config = dict(
    num_hidden_layers=10,
    hidden_size=256,
    n_experts=80,
    experts_per_token=4,
    d_expert=64,
    d_shared_expert=64,
    hidden_act='swiglu',
    moe_layers=[2, 3, 4, 5, 6, 7, 8, 9],
    router_score='softmax',
    normalize_top_k=False,
    routed_scale=6.7,
    balance_loss=0.00444,
    balance_bias=False,
    init_std_router=0.0285,
    lr_router=0.00137,
    vocab_size=8192,
    norm='rmsnorm',
    norm_eps=1e-05,
    tie_word_embeddings=True,
    optimizer='soap_variant',
    learning_rate=0.0029,
    beta1=0.95,
    beta2=0.99,
    max_grad_norm=0.5,
    batch_tokens=65536,
    max_seq_len=1024,
    train_tokens=390200000,
    max_steps=5954,
    dataset='wikipedia_en',
)
Below are experts of layer 7 (counted from 0) of a mixture-of-experts language model. Rows are named router (the router's row for the expert), gate (a neuron's input weights, with its number), up (a neuron's input weights, with its number) and show model dimensions 0-255. Each number is 500 + 40 x the weight over its row's rms, rounded and kept within 0 to 999. Numbers have three digits each.
After each expert's rows: "comes after" lists some tokens at least twice as common just before its tokens as in all text. This comes from a sample of Wikipedia text that the model never trained on. Tokens count by the router's weight.

# expert 12
router:524506464563577554492474469516502459510554535537553494518450465485473512494482504497551466513577458532516439485519519554506524480468527504453433477507428484506455551459419521464511449466436504464447503515509552547440510541560580559526472497437432473520483479584426541525536542591430536528479483576587461527486539462476509522495447607534419494436476561554514477484564473519505460494543474508475488412496518515476430479478503454468517471535486519507543554507475486478517499479503455567466441483445444540487537528493553484475466482499547504518546502502450416507502523471564482552485507434543482511527546501518477509487455539578533505427526461524449527548485459486484403462489479478478479484533578534559453505443537506490581496493528540491436475516504526502413408504483458
gate0:564444534503567486456528549553455517500538544513497561565426489524579616445546501494516476517539509462557543480504508466466490517472452534485397460511480557502492449436468575521459505477429544527582577503493474438517476512485508505495532449441495485455484523510510586441526475469488499511398469515491452425481468591558479468460498540476455447481544527522496527520483504515460450462511498517432448514543520466468495503536490487505502458464561417504583482427531500457559564507588474469504541494421545497475519486558497472499479509506470524572522540465518486512514440531500512492495570546513510499500433532440508511442567482531507509490405521513509490519594485520520537488580462543528536517504520597551554444509522551523471464497535538555491478507438529534457467524498495
up0:490469583497439523504498475451409581446552491476509479496495422539461550486480550465448521463459518486476495464500490506532570473523468443568493499441474487569447476425485527551526519529432501472520572474388508512488524494527525474483446517542451443507411503537519516486586505513429475462501470514500531519476568579579427476467456505533464484501500459453463468470464548482525531446515434493480492476528481523485509424544527513470468565530520474467464517470505493475546483495477482488517472477523483521489457519436521541478507498465503473570527467456527434566543527530530503553590488504445454523495498475449505440473603541514524586524462503433535553508571500538575571447449480551493510418522458541544447470507443535574456541510478448523574532464468477447490492489476466
gate1:516514590505501497538514480508476460470507543525528594510482532473484525528471495417492510526528471482483528561488450505502459444498454495481459479527494483432467560512424492457579535464478454462515537511495567519523558489511538520543492520465536547466420527507504477507508471520532471518458504505505493549479520535498487468446509524492515539488474477448539505503514463487481491550523521504438548528524467562516571482413564499429569590495501441509619496550487509521551515500553460476567555461536496502540484587473516536518460544495523466544522508557570531417496478494492497406506465483546496448515537515571500411483509524570492505463551506533535506500524582496532479523478519545473502497561551509537432552385557503524538464424512484438372501490531592430484511446422460
up1:531501544374519476476548520456478441520544474431475578507488460520514566470488577495453460422504494396476509512440479452515534550497474553490521469434494504463460511471516476531526443591462439551535525492528502417506517450488421518475472501546521507519498518496561553529525495472486491447476476547493545481454471492561464488491503533416504427519436494470451529482440544537504558476530408522387465544544518487491527494596497531555549496508575496518547490424433527537508505544495482465544569539447508456610470543532491509457528561491502460579551481519564515475543545502480517573482565558544501551496504507502485477486508478537441489509525496467556502513560455488498536506499494516471564556539496520507508504465492471445506585431519533506463490580544535495509490509497522
comes after: " |", " by", ":", " J", " Y", " Ch"

# expert 17
router:465467559527539493475469472446520571446497496505551529517479510554457525471471586515450493519530587506508510479447487447471480471572526520523510546529483485488483441504483452476437467488513516556516560442480467440548479536452467497483448457509452573531494564463504427492464518504551527507530506448502499477456465464417441427477521490514491454463507467455535549484477465529500503523499493453448516476478567565487568481474517447520508488426466490574532372469490456473557478454490496432500557456492545462549519506453582505454469464572435551482494565455523458485484500485497512522521439545481519399484424503556477496548506447421539469440464522517566476489469446521502554478495493533442571526519494538538518489395498489519379467498544492540519532458511547543477577514520507
gate0:498486455508530516545524438511514474494426489508491497411533465542491442498486545392503483567531540532483522504568515532531508470558544492506588500541454512536498476503511531498504516476579470510500592452461546508453533506518534445477487535508446465556528450510439494475491562507460514505490503478495476491578490491437467535545455539510457471522542583444507445459531533531547463457462524500467435413502517424482460484523469471510569484458448490505488458546603624532478508480509400499487534524497539488503508468542518529553427456432461474482444545433516414474523597501483560496496474474540504487498476456533404504492546508528544534470550483500507520562493530460518505423499527515513493512474467530606529419546443514429473481530498562470454536481524436487510497527446535
up0:515486536478491496486465478519473534462495433437457578550477492547508453509515488489533480554503449400479538470416483523520458495540536451501516498419504402471500488536474497480532511507513487562553536504527494488538530432491499457525479513455431498479497473497426558472509496444509551432449538492507519599525442551480472538515482469479495487474507479461542547495455465488516521466449434482495458468468551507480440492525488475460450460488450505524533539525557510429546587526523456506455578470477513481493412537524490580581507459568501445525411531503454469414449498551487536512485543465489530539506388510447494521562569551516528550555504493559467490498608434492476470529442475518486511623514494492498551493485522549552486409474525521467454522462496553515452537491476492
gate1:495515541529550456504515467534455514543517488465510513505519528511434525511518470498491452467517552550569490542563545481482474554452493544494487593413507584526454470517555550500504572512494473486471516504424525529477473521464541556495486471522473510471571470415454440506530468512486535475483480515561496533422528494513511483533518491444450521498558528391455492527523523476472465467514528468441478512533543455482503547502523517451576463546515518502439443503497498535478477515560515424407481518488503500442574530532518366510453482475587434510426481398528569561527542479472445459470396508511510484514475479557527518542592472509494470469524482505518533514507422497469457471532531508555484542526575554570533497551519533457456533566520512520537526497475536443553453573507509
up1:462498534445472442498451508442523519473578481432549529488462601498463490481578524505506552457433478563574572419526469510457501539470596517512509546469499560470484493482588455467489470508571481511545455527487514481513525552494429447523503506493464510467468479448508543457464536494504524554451476475407501533483577534542509506520521459486555531460524467496527545447544587540413460545598490483543506584530557487531495590489495525473531423458502469436462456570501526532484483472521492495496537491405523508536516515482521516495534527463463465439459524463496552508441494408485540554499504466503492503534495522517517534446470515536485567466530466479480526560538523574541524499508492459526527464530530528566441578511487467463457534479569561468512529563497510497428488454453522
comes after: " the", " a", "'s", " his", " an", " The"

# expert 15
router:448475489570538500531468490531538504511555440574464549506484488525506506489493434517584517519505409490518516453563471448498481408485463456546453473491487500501502483470474540483585485450510491461428520449481398454519507423506519517525458481481472484475498418447510558539465514530535532487510461486490464483542532501546483569449538505534519493448453549581530503442536507514523499474526423489527437472509454468545438476539564507481575569519445518535516544561541432452575467493491487424524537458440447593544561508511466575521513479523505524469535515483490450468495429521546533490542544454556486498492538478411618507484466485553457492490500439535482548502551493527490476510468493511451535500526561561526518508488437503506549451453471463517485449402490439468456517507492561
gate0:470547546464515428502479541501481519440441469484487531585478511582451476429497523520485510434479453461600504514505487512500531478465522502491486465481508526529438537481466579464488542488551554482554416466485493542527383492601543531458504500468427426573506535482508499470522411475469521500474505469524483533488453453536514509494516496546538565480571506478488484530534472567510419470458472558503497504534502495498464446488463517527437539445482513503515593472516509442517513549449445467503473515547504540547436506462532533510515538567529462526500483444494561455543487535511527491483542431415512490500558464472494586442566471421476501399459518546535519549500492538501505538525477467515526525582458449436546480554412498459471487534521542524542512499470483507414530532553536
up0:522479576495550578468510526520538469517422421530508486491542474521469523570532489555557471514514398416554477382495508526526476471506545529513543508455437436545495440455493463462531495533533448485489468483503522506517541464521455565539490576484433497494401550430440501507523509513478489573524527452568518522561529551568528541463469508541577464476450459484540531484470412495517486420466426461507508497430547548551447510498505497539450494511531458483572522505553456446540533522487467457484486483513489523501447544517506513523551599479568481476470477499497472453499489502495460526523465485521535401548581465467585551474467457505453449485465457460555570521489543543487565444497509512452557498482490535480534468472460521534535442512519505462513535452447530514500473509499509
gate1:458493461532434544580532461483491498482421478518425530488531500516505531535476454494442516467398541514521576481533442483480545507518464489470495522506485505557523483553520521558548514498531517410512474505495432461536546532495470490545445524524581574460541510462526461510482498524514567546528472614456478529502553428497471456405524497500530533505447479490516466526555475436513469492468477486564535541466573507514559457461510450489572474509573510551523478472551532553500474483545475483491481494565536546444525513475484501518532519461495442477503535529482511526446476525481398461547527495431545468501459521508527445504477470534560476465534504450426466519516496531432540513617518525536523568543448525365547479465459495470514490513532420481534461539514535532532497599531461
up1:527491509443509487535393434494491502564502457481498541460529535530519504439484489477509522426458448549533544513523439504452499449544451492482525455546519485505515523487435500556517497498506501508530503530469469510574561495516521522465498556467536515490499476482502478486516533499528437498556482521452544527503457518424527462418490493562482512540400462537525574522561479510504471588451471566456526535474560450521510494567522507520503436513535385478487548548510596549457516428541484472528496470543514507471494389450508516514425487493473452512468478445502549512501499560557507504394416502465525449476459513476576467554514439426594465503544486508460493452454498466534536530495496532541592560528485494468513459516462506471426535499475510536467404534524458554482518478544545
comes after: ",", " |", ".", "–", "|", ":"

# expert 42
router:524497509495453582494461524527479461436502487530513470481472601472457580462534511519522531506474508502513478463491458554521503555501462497555561485499473554517428482528531613518507439442482579488499461495445546452517494442537485474461503563556535507512473558495552404478500500514460477554571508547502533471505547556544469491450451481483427495447488499455500535463527475488483460529528440451504390433451528439562608528492513453552450480538465465577531500482537566497428579496547488452468477493564558510519480544481444485439509470535527451432462472473466503494483505511526456428491479511461499444521414483516455506484587461527509475484481452504521520520519476510493524559575508490456447448527528516470584482459441495481473499485546468536545482450473521550521548544565448
gate0:540508460461509485431451489532450497420482416445427520441516496499497516544481420511478493473536460542441471507488524488459547504509508529478535492532470571546500506502448439501489486497530515449463473511500500425538536509478426457474556419472530434536482451541420489480465438472494456496513491575529556509526456473464433460491526507515495527520546501520574478480522463481473501566490474491429513547483545535557519486473512434517516482498493540455614519490467531496458403446481485531507519511564537467497462498513527475462529485475493508533491421517501479466470504514474523573478478417503492524455493508451529453478562451430494514440430528411496480409350573517527549442520538469515505480456423536484490429507535436478500562550533464505570473550503458490578472527481529
up0:451517455548584527493485613486484454478558491562585444495475473458467435540528488495472533499573490500572494482552554536509526391461502522482545510479449508523501520496579484490506473497511474455507516501454473508492469524376518530562470485470489501500537477611480408517499436495553538502456453555464533530549536618480490543524434527549485499499492488562448452439526487534522448458491539457512504535504522442485516525492494412495415548502414470553502433565449475510546510401520503485514529481501531524537575491570531503519449478489529546496494547515450475507507442515521490441467533515485470534520568521505501493480458491539454521545488509423483513450532517425469499506474518522524460421442545465470535495478493433492467542508488584515472468471533535520485510422480530
gate1:532443492530511558537455509469522584524544462546530483454469498482503484529474560591536496503577424497538525505475440498539491487542524482460467574623555470472590535464464535470503489503548429480557546522490445557510613506457568504477551530514595532441528501474509483546579478465530470507498527462449452440444545541429575448474493516503542525518480454481513452549557484465509507433496484548533516464454541461536540493441511427466514533491592477560484494494489499521536548455558521520500490493491493541502505466524528438554430541573462465490481546538536513519494412553484526484447598524491565498532527510494519512525511540491514439468484482469500491508579525432533515532431535524483517570418470472569510496506428511490516522509520541538500468513473481486534515497550505
up1:540484493535513553493485497483386491438490480468542461524489477503516479466458503484531479458486485395549507431541461535502556585537388489496525538459467519482509480538549506481504416548432504504482488502509505497480501440538518457551535499433507460434420538580494533517426515493472446542505477499489505425477464494461478542402489521462465470386500472589523530511504449557454520544490503494556585427462452491508450526497489410478442547482515534524528463476477530522523502473447547438517526463525486414534481526459516561529452484482478542495474506489536541470489518524462492484474431517540477500565544489448463493478490457451544467385509545515576418482457551504483502562573441457521534533565440548496527493487516460485545495476536549517454524481445444496476484509510495
comes after: " a", " his", "-", "'s", " b", " her"

# expert 33
router:557502453487521531436445518484518564465540460455532452495509522479571536432465580518519518510521584509491498475505406512526547473534537469506476516524490495500488523476496557580521427510483503540555578491591480480510464552387506554562504510470537460514472512522500480462461449502397518482520454496490597523458482524476487501460593578488492469493428498490499481485452470508510514551472473456478540502557523471469532526508484509512495529525465507580467483424512476492509497511567561482542497416477549469520504406489550551496397521536452508456447556533467524467498498495551502492502464522461513484468457494558495542498511437467565503485383566552451405503565440473479508566516490460473561507477519467574458503489501510492449483420489460488484488487492578531490554515511564
gate0:485502465547501510436492537487499544537438510500529413535489546489479504417459496494494541542467426497509523581502505428529444474494564482477510501531546509590485458508579558492452427472517465526543484526545535492444476400451540487503535456477560392499521585488481465493503531632476473525497543528530513512478450460534505476522485468517492524520457488450477537464474414537492494450480499513482475449451539475492430498520514452495469546441494480512470476495532538544502480555489471510439486497418504449494463520508540531496495378567573478524487533570478456492468499450483396425527536538533520496517462455471451569504530491519508512394518490417508546582520458491443457539477535549541457555469463449513445469453542508496474507518551520554521517479495494530500457463498552
up0:464496479538496520567444539624521521582505489464476476441515458501469510542369473524485525475541497472486551528485502559491516482424519525470474567507493552510504507443549455517588500538512516512602504568503505520513606471522500514498574468430555509517451496535466532474495510506494506456448497541534512409464513539544568501497518486515571502456457532487465488569525487432532427383494522564494538484444410487495489489521452486463504503526519423495462500482496517532515502501524534485512511507425461475467484523463487508538483484438515402502508511503500495475469467539492518476521493524562507550533563516477420475503532509473503561583522425528543510548496528504580494499472498580517520594518456456414503498516536560488534533465512501481478592506447472449535483477578456
gate1:536443563545474531487508560533541511536505512530401435485452529532519476452563479514478489573448503530527408493494491600537554517465516491541506520498488498436524485481528534545536394512554523538491486455556453485511479523508546540528526616490487503513512503509513461489493444470468568579570553494480486521540508492550479477409495536547485570520513491442503536480447452457575485437497574495420487499530515503458501562491482463507467504441445464451524539457548468537457443495509501475495523478520433497533498462514557559524491469502534505441497519520482486473541483444535549441551466538504496468472590496439507467504463468530432433513472497598497451537474504440487525523476524474516493480497552474499491420465499462569543417468468507474472497520609524593514557554526447
up1:474491475502526484420490530556475451473468497446486527545479543529508505419471512476542472495480433519463496498442556603533492557472461477453502484486549500566493492497519490477454560416515569546547464477537555544454539449453524489513460502421525509466469559531461467493460559429500447564463513538494523508448513485454482544504517445496506514471509439486497459488503477543472461486506523551440556410519535482497497524478556430463437466543493536502475514539462483565504528557488440542558506480469549519579453521452461457512501394488463514518481475461552608438519490491416470418473531522483567485491442546444494532620525514423475549438501510455567462484498464531503427561513481548477529575492478494511537498491530533447537506529485433570490495500453548453502526467488504
comes after: " of", " in", " with", ".", " for", " as"

# expert 71
router:548499554436459498460505477391504482474487517490501493510535489522397536478535534501496471504509525495608502443499516539463465528566463506498513473401520513484466563546526516519455457506541501518486449425490508458500457519477432488518433491429503542522483481520498377475455501508509533513545504478508512519447454551466461509501490576466411503579577440493453493495494482491507547535531512470518526472487469458486563483453458437476475561470445553498479478508442487469474532519465503554436445476567533463506531556547525539505591435518506581557485443449468512451557491535480508416560423545470462447496463535493552585548511413496485478467481530553543440520472553553461558519604548505457557504519521549526510510457500489525501487467493522553544518489549535519496496470512541
gate0:501492526551571404472470557507544471498561508511464473549545502605492534494526500522506448474477476554572487481440512474436571495474469528521488512509500457528553488493531533520442455574585439469530499486566405495494494595453551477455512533424512503461479500413462508496481424481584511507506460536443452499502542553476536537492448554576442553558679512466502519520494520497473487540530457527543494483500590465511486500502480519475513490464490454549482455495472566501547536542456461504511475483461507511521512474546494550497469514422541596508455504447517497474420456556495565473451444467499538489539519495499591552482575457453506507479464505520463505491509551568455507470512504507476503490508537506513473507471524523495509521485477566522528438529474457528555460486439519
up0:445452510480532483556515474507515469432473539464487528538430425540511468472477594510507458557551523480517466488511519435485523463491460504563387524541490481467493532486500502378522466511538454483522390492437485531498478501470427559489528561552488565540520542516562530532487520487495546519517586552465529609510523485446438503503497521497470478552501487482544519480466492480541494525490524448505509592525448491445501473547599489567549463515461466508499483474496565534498410431472484459579479467516559516505464428482555557555525516491554499535468530480456584510463529442456501468498547473460509473450451481495518525523462485495494477471512526542526470544581532493422540541532580456511518488488472475543514524428494461583440490519496510470536498458578516502497436473453536
gate1:512500535473423498510533500490532497512442547496516513460505473532499540509531494525503519447478528514529572488524484542553522447527505529480543459509483460486466546543474523535493426492568489519512519481505507477567505487481524474482488482594531517417443567490500519494516517478458561501507455468529454469522511524444496499519438482478458445463465510580536567507482467423528506556557404469564537510432614475499430459493452570554482539445495443542553525568444544508481475416496552531524420476523568591475471539471503506496537526480403477436392500483505505465452528443570522464502528521516515462459449453460485496474459560491553529495400500532432503473489488497480525562543497475556518429483457521476495445521529455537525529522478536461469436539518445606512530469517443
up1:488524553495482529461462492502460527539441406510548507505570564483598572581495462505561431476493646471469485503499507454447473630501485530476529504500517580616550549510539457501528545566470405542490544471486552520482560508437523495548532432485481456503461514512532494511442467536562461533468488499476491480507498456432557483429539505513462506495494531585626548503523473500467467437521505502543468536527522524519504546488522502509465527478560481496588498517527503457527463483473470480465521512563501521536512521465490471541466440497470494467507488469489539518467479535540513475487521553461517508460516513477528430480475552451483484450530522528457431557482530516481419473498434520462554564489490514487522454546532566482422443485508573474495492467544515508438510512510530
comes after: " the", " his", "'s", " a", " The", " her"

# expert 4
router:462526534493493520489525467448467484559475555480504518533527505544463556601544462538447503555508505565548509499500539471496525504486527481451578575477501435458489410561453580480482450501480375458525567542490474494486453534519547509557471470529438416399395459530554510478492556501442460470537522530601515501552557511469455574466487440527490563450487564535534507503459446490468512561506457569537476504481510533486464506503582531483452546459531538506453443512537538507487494543515540519544509527475480504522539527487466532494453426464483524498507503512550518482419612453498532516481485468459563549508551478459487428501488485524577540489526532529487465479498492539525469512500480442521523478497513542541574477550553549490528450560466585548489512465477484520498541481504488
gate0:564481542513547524475554523459516560489473450515536510565515469485519483463584477558510499567437490490425492500573517473524462490468513562473479480499508570572503518536527434542510465552453456593487553537498500465487464519507523503512538564542507507518540478549428480538533555482444479527555511483460496523552513508582548478470476554485552476451483476534509436456455499526529497445481505527485376413456530428517498521490461527534497507483559404595477500589516490522507494511485518536455440482467485504480432468556562428469433458519454541543534537583462477482528525451443491509531526515545503475490500498543531481410443490480510521485570508487492455512489520473463563427457585527500519486480492480488496460536528535519558529469476498470525359543556525516443495505535458
up0:520509462466550548525456467474419453555546392591529487446463507542524546489526565566554401477484570468542523522511506500548549453535535510518517504511532464439511478477455554466515499512514526479468534457475524471515516507516542460476509531457472480514445492514448417449466419575501489506544491499498531616497506488521578575482581531527517571482538512491532558484418519467459468533466482536498547523537490486520476538539499494504477538576488510519500516507473472498480476526506568495508501491513487412476528535503556564507490557476594467459495466458540537498488517529521533481497464537460522514398462518471492541528539526468520470414514467498509496544508498476580383499512504468471529521497569557455528528530513505476472546639495554494510588506427481528497413495471496
gate1:508585572522434465518498553534500546524462523530500472493424474494523527490524462543480453473443478503497426509452491463515506444497496458542533483466464562484462503579498508462554508447429433529507488512522487433443468491451565559474529520484536541535499498500556617525520551457574503504492554472510458544505480497486550593510459458519527515483456567507568562458558496476522512508516485467506548512399435526440516531423506598490474426452488487517506544552487529510473513498459549546509475496417486500468457453496555426527485525499472466512553592437489485494496510451492423565472520525525446462571527511479530494517526466503474522436473479524529494499487492530447503527499500578588523557435517489520492477456495429423441517484552535544464432478506395516498511522458547
up1:490456511538522509464436538499547432517523507526536477524508555495554530543508475576491458511471469488538476437482512522507506544451517473471462482472553530496485461416488529478484490484481544486462507474499498555438497531494533573508556455474504509450471501527440500461570597491486422424528499494491536506429643557477520596485486516525469535438525516444524538572527539482453604468564523535491476496535501492469486516429516535435483433495587457494533491460510515442536538506579421535493535499539454435565509480410464546543524540499468502447544474543555487493491599514484463532533589523541502567523571503495513399507447513520525461499552544516525438499539523483526469500546518452447512532479499482497499552536485492438513509449486593494533560480512552525523472493491526
comes after: " H", " K", " W", " S", " L", "H"

# expert 65
router:477483574471468516473480467501488438463539548531530590483493514547476537481484453465498493506497533493478484427503489529454514401524516470514519518482406498523508471484514454529491445451511501537469463465461458499510530436474558582517484515528422536570535424485543499526523522541499560548471461501443506502491522490596515506473425549516470476475471508563522559507434509508561512537557532486462434524546505547532435525608495499493499559517411489450481502531505522488485540428490483503544575417490485536521505488463480536465530449523491586429489469523554498528502485512545478483479522516556549449511544498487508526558414502509546477586491445526482543394568467492507510505479455568486570544436484459471546564465477401547467474542509496526507449462496482479561444467455588
gate0:454545545469541543504428555525464433520473525428472493471591486561464574500509411510559465493491520490460444463414560618492453413516560444502507550432450453493533520478552511498465564501525490490508500464592486522423443465469556488516509517523471487386518450467517565507496468494525516549481559493519496538426490513515509512533445509498498570458554541524510458566514569461556526465533498527462498567468508588471473525514463516524453477490534515488462556506514513513517533537504478416449518488538472509496551551482509560497573425494509501491543428462519476483424469504567507461491513468520412483534528507443510511529497471507495516554434497526435551471506526575433493538509458524490430513555482478468490528455451492492498536488527527522554482470484503506539479573576517
up0:548458442452458534475502417484593555536479441555534483496446461470450515510493515471495556501589427528503556532494488465500465512507490487475531445531539429521484461539433492476537525492483413501448491471500484479546539552539454467485501541409547562568566492433476527466506539492502522426464519584485496411545451470490484506551503472465526515504449438511524539501518426521470600548509422442516474490512511476456469556502521530434516563523406528503460467511501489452414515471454453587507419500455551495475491503506594481519474542570398499471471532489388601470546538524548503523575438452467537498498519511526552482519492501503460517518498499498551507532479515438489476480499537507488559551487491479500475454518522508431490518512465522490534527497517543541516490503491493
gate1:596527460535534447450459480498514429455462544475478481473565520532575492490477548545506454488525495438499534497447526505519602511478496477447485473538507524595557530510552537524420564563560495521552487488514577462504492480506529521486526465519507500498472483578521411495454473438475442593473421461462511505488507469518477486520529549492460479446521522500548533519444521556469547501589513542484499450509582474415508477535576452537480537546485595534516454462496454573481501479409545475543468539527497481512460484476554575541470462464518507516406628464515510465429462528465489439490519499496506505510470514504464516507490499450467483463501534520491482459541534477592480470492432515569543520538486507521462549475503559494497454468532573501537531485458441483539529511525526
up1:461494482504529524487410491439607503534466563494436493497509467559565537467492454521498486427553430497524427614491517519506427491457495501490495453526518512491509561566527501482522601491467471496486521449428474565518517498610490522416496443437475444529462533444513533532453539479502495522494491541504479451483489403570548498555552411474476507432492509461411501500542472504477478430520506421444514508446529484516471515562477535452516453535542541488460545490515564500444509515532488507451523530453496506428565536481512524448485420485461552508462526503507455504503480447530538492512490497488515527525461485472603451523479435454446529538500502512507464487543459488457525504474530493511508598498569536552491499492475519468574548480487522480543465459494524475497413452568520
comes after: " |", " 0", "0", "1", " —", " 1"

# expert 49
router:472483474537521530498435545505564451479544586515497462422528499497491536514463432517589538484510477441522500502454526516483427438413580436497489447518546502497514474528459496461531449509514491521529466462591455478544491544488623517527501540476476511452500458519513565501549536526555514485447471531529525476460554533522558543513452539545490553461438537521485488476549452558514422465520502475432439525494535526486468453515552457423465451482423489471498540579481480462524493468531406473549456478521457533512518491526485489534548472561526508510493571476487462508530449484540505556464512502536487476499546496462513491489485535518526477527532516525428609551425406527465537450418457549504499426536500538502485490468481501494588503483506563431515508570510526451473440513429511
gate0:510475486463516500438463517464488471479411532509518496482488494473481500526531527510561495554479480446466620501445504504533483445428498500507525470546496558505544560549511463515509553552456470518487494479522444510498534556447517587460437454413552536459511476454553515519481497458502451465459475475499440479543504493489479461573519551592432463507502488526578471522513464507482577511517490511518525567519568508470530471538422433499522505550533513514520552500458528540530433482497532537615501503470553482527480532571456545537496512496516474581446503519495507416576516510529513517497487516477488553388484511412545511523512541483561581431517513481508508532483464493543556502442480447507577509567454499461508425484511477532507477477526519487462539631429498575481507534452492
up0:498464476486560483524498529521508515520496581517513522465546485490477524500452517534479561499539459551517444461541491530513425545448505456443541532528480462461496426548548528510553436465522509468454460577574438555486502527560586492493496476492491515420445547488548505495452515506491516540486471486454474488514509464478496540463513447486522516499526539543553406498557518495467426499465569572463502504496434634435514528445494502500504512460515504483568458541469604544478498460402456490583414482529471516544522483531486509472459482448509492499472565505473473537522492459473464474503507519449545459493479473466529514472504562529583547454513452514528448537463499604520486453537449376503402535516444518504417497535489511528469525509430538512469549464533486459492496472494547
gate1:491543479521469473440448509526471480481500493481471466462478509451517548399509478463543533514521437527518521482519497547606511501434514625473427559466501570511492563493556494533425542513434445464538512545520519492492529464504468519476500507437490533498469517515500498508466512477469503439481486547501504537440513538543487507510548546527407522505517496452510542512524551482559520538505482494553535485544455542457543449500525545494510594455544478521530459523513490444430478520580480404416521496638497443518502538538456547487536514520534526577483556486511484444464526508477518544467490458551483552447504490505467532455478556462549469524516486426487535474532461541579449538489564629455522485502513582556530579421474482503492468520537536489463530554459513526481518520484479
up1:535516428538501562458522578441444469512469529533531406500559473470550495540591566496490501490416514476485478557511464511510519547519504532511424515466547506460514443512522433521523579560507482444494512510504513476474497508434479569463541513524501527530483493502565454469482509531549511489563432439512506501515470532591481546494515585477524399499489430533550533456462502507513497459541508479415534439486540491520508541488560452532507558526488593495438512455497569523546445495461479478490549567441515493581531478612506524551444493392512519506523487525487460454557498509528493481448528524500506521488467514583488560543530466557523509504512529431528440428571521455482439469484507489469456525419545449562513501515514513460463496454485464505464513561528447502461520531512477
comes after: " |", ")", "ag", "u", "as", "ab"

# expert 28
router:442453531491500480471438452507519551493504441569570567523439492495452509488432529448451498552517580460473584510466445473446524435475500467538517495475484489486548548470513576507499462609537495531527491570523458469531470536466471490489516570468491536493486557473466463486439465466538565500546439564470552551495528513527551565496447543474481450414496486492490514529456515494506470465516521449555525548486552460555540506517544440523501570483504462474506478480477515459517499515488517504558500467507559532524496479506531440501460491519504520465431526503491539569475468519555424441540450467496496469506447510473439525571497447449513482518493526561462365472521554481587589504551510523460589427528525473515482498465511452559477599454476426546516545527536485487499537474466473
gate0:466465544426483479515515450431481526546536515493436474580425559473474472440531513459531522461528556431440500471568477550521456577506491507480564441460489499497510469451432488467499484502444573530464540474396487556383556503502488486533499509509523519492429473510492503515523532431460386531533555472477521540516486482484475538485513550503448521500496456476515535581491576491495498629499533442507509442481509562425516478492516494501478474544515500464460460545412536596473494457534502458514465461561488476586509489532450512532509543555476519498507575522523516503517520485498595498458504469551501491471476515494507545532488491506450397505527486581450448551507468534452507558538495475476550530480489493525477525498571531469544466534462488489512446598476501567498516499476491
up0:530527573466431472517535561517485505525528491513502486396458520452452553482475485552581522513424554491443462513521494409573501557535507509519507430477517498551461553492478485448506488451486475469427455481433479441495572496417491517456476500482523506541514496488476539504549511521476471494415469453447533481469455467464524470521507509519498548520491490524535432508490531521506539562521448499467541417558457552503544478496496502434513437491408475429569436558489530480512510418460454446446507563472547528518455560536461507545561505476374523509542458560455477520577517431507566487530459488481449533451551501496529507469467501516519490511479525443536490527611491434475524479514501485456465476554425512413512523504533537495524487544518517491537457554544454504513460494510440
gate1:538466591460515483426485418541538584454573527532513559549485520506522549564504433484441467483535496497484497515532522522488543503482529479533514454372452480490501499485499458532504498517482481420526505477469489540504522461553420517548489504482468450523449472466556531515489500505563533462520528524528570429586522547526491521585485567488460516542438506538424440542511433491536557524521509512493490474551485527551452454525491447492428544563482503515481511543442495439465431559492471509494499448506438519498491468489500517612480543481508493519462577491546497494499478509623457558545512396558475552494498517488470514504512490510518486482478465538507466528484515512548479478478455464485435526490517480518468378479514427572586496527420532530520464464497431506485546506499469
up1:489549523547528395535480483507538555469507553402586538598523478506520468487477519499424474564503496525489499548449498572537535483439417521561528496501478453537503468473577506539478458603496522526519505463533519471487500495503492538467490416457484604491518553477455418496514540472493497503527541474466466513446545460434568551468497511553545510528577531547493483533414549511505522434444561481550455494512509554500521444491566543576486468465600494425466466486517449464512522505491456557506467472567519464559500499488467475470487498485468502499451513573537532500507518561464477519474479476442541505521520496497502519454564482510549561570426496545541462497391545515547542514525502468505478494525463467504487489536445492440470494474485441449517518571544558542507487503552521
comes after: " a", " was", " is", " be", " are", " were"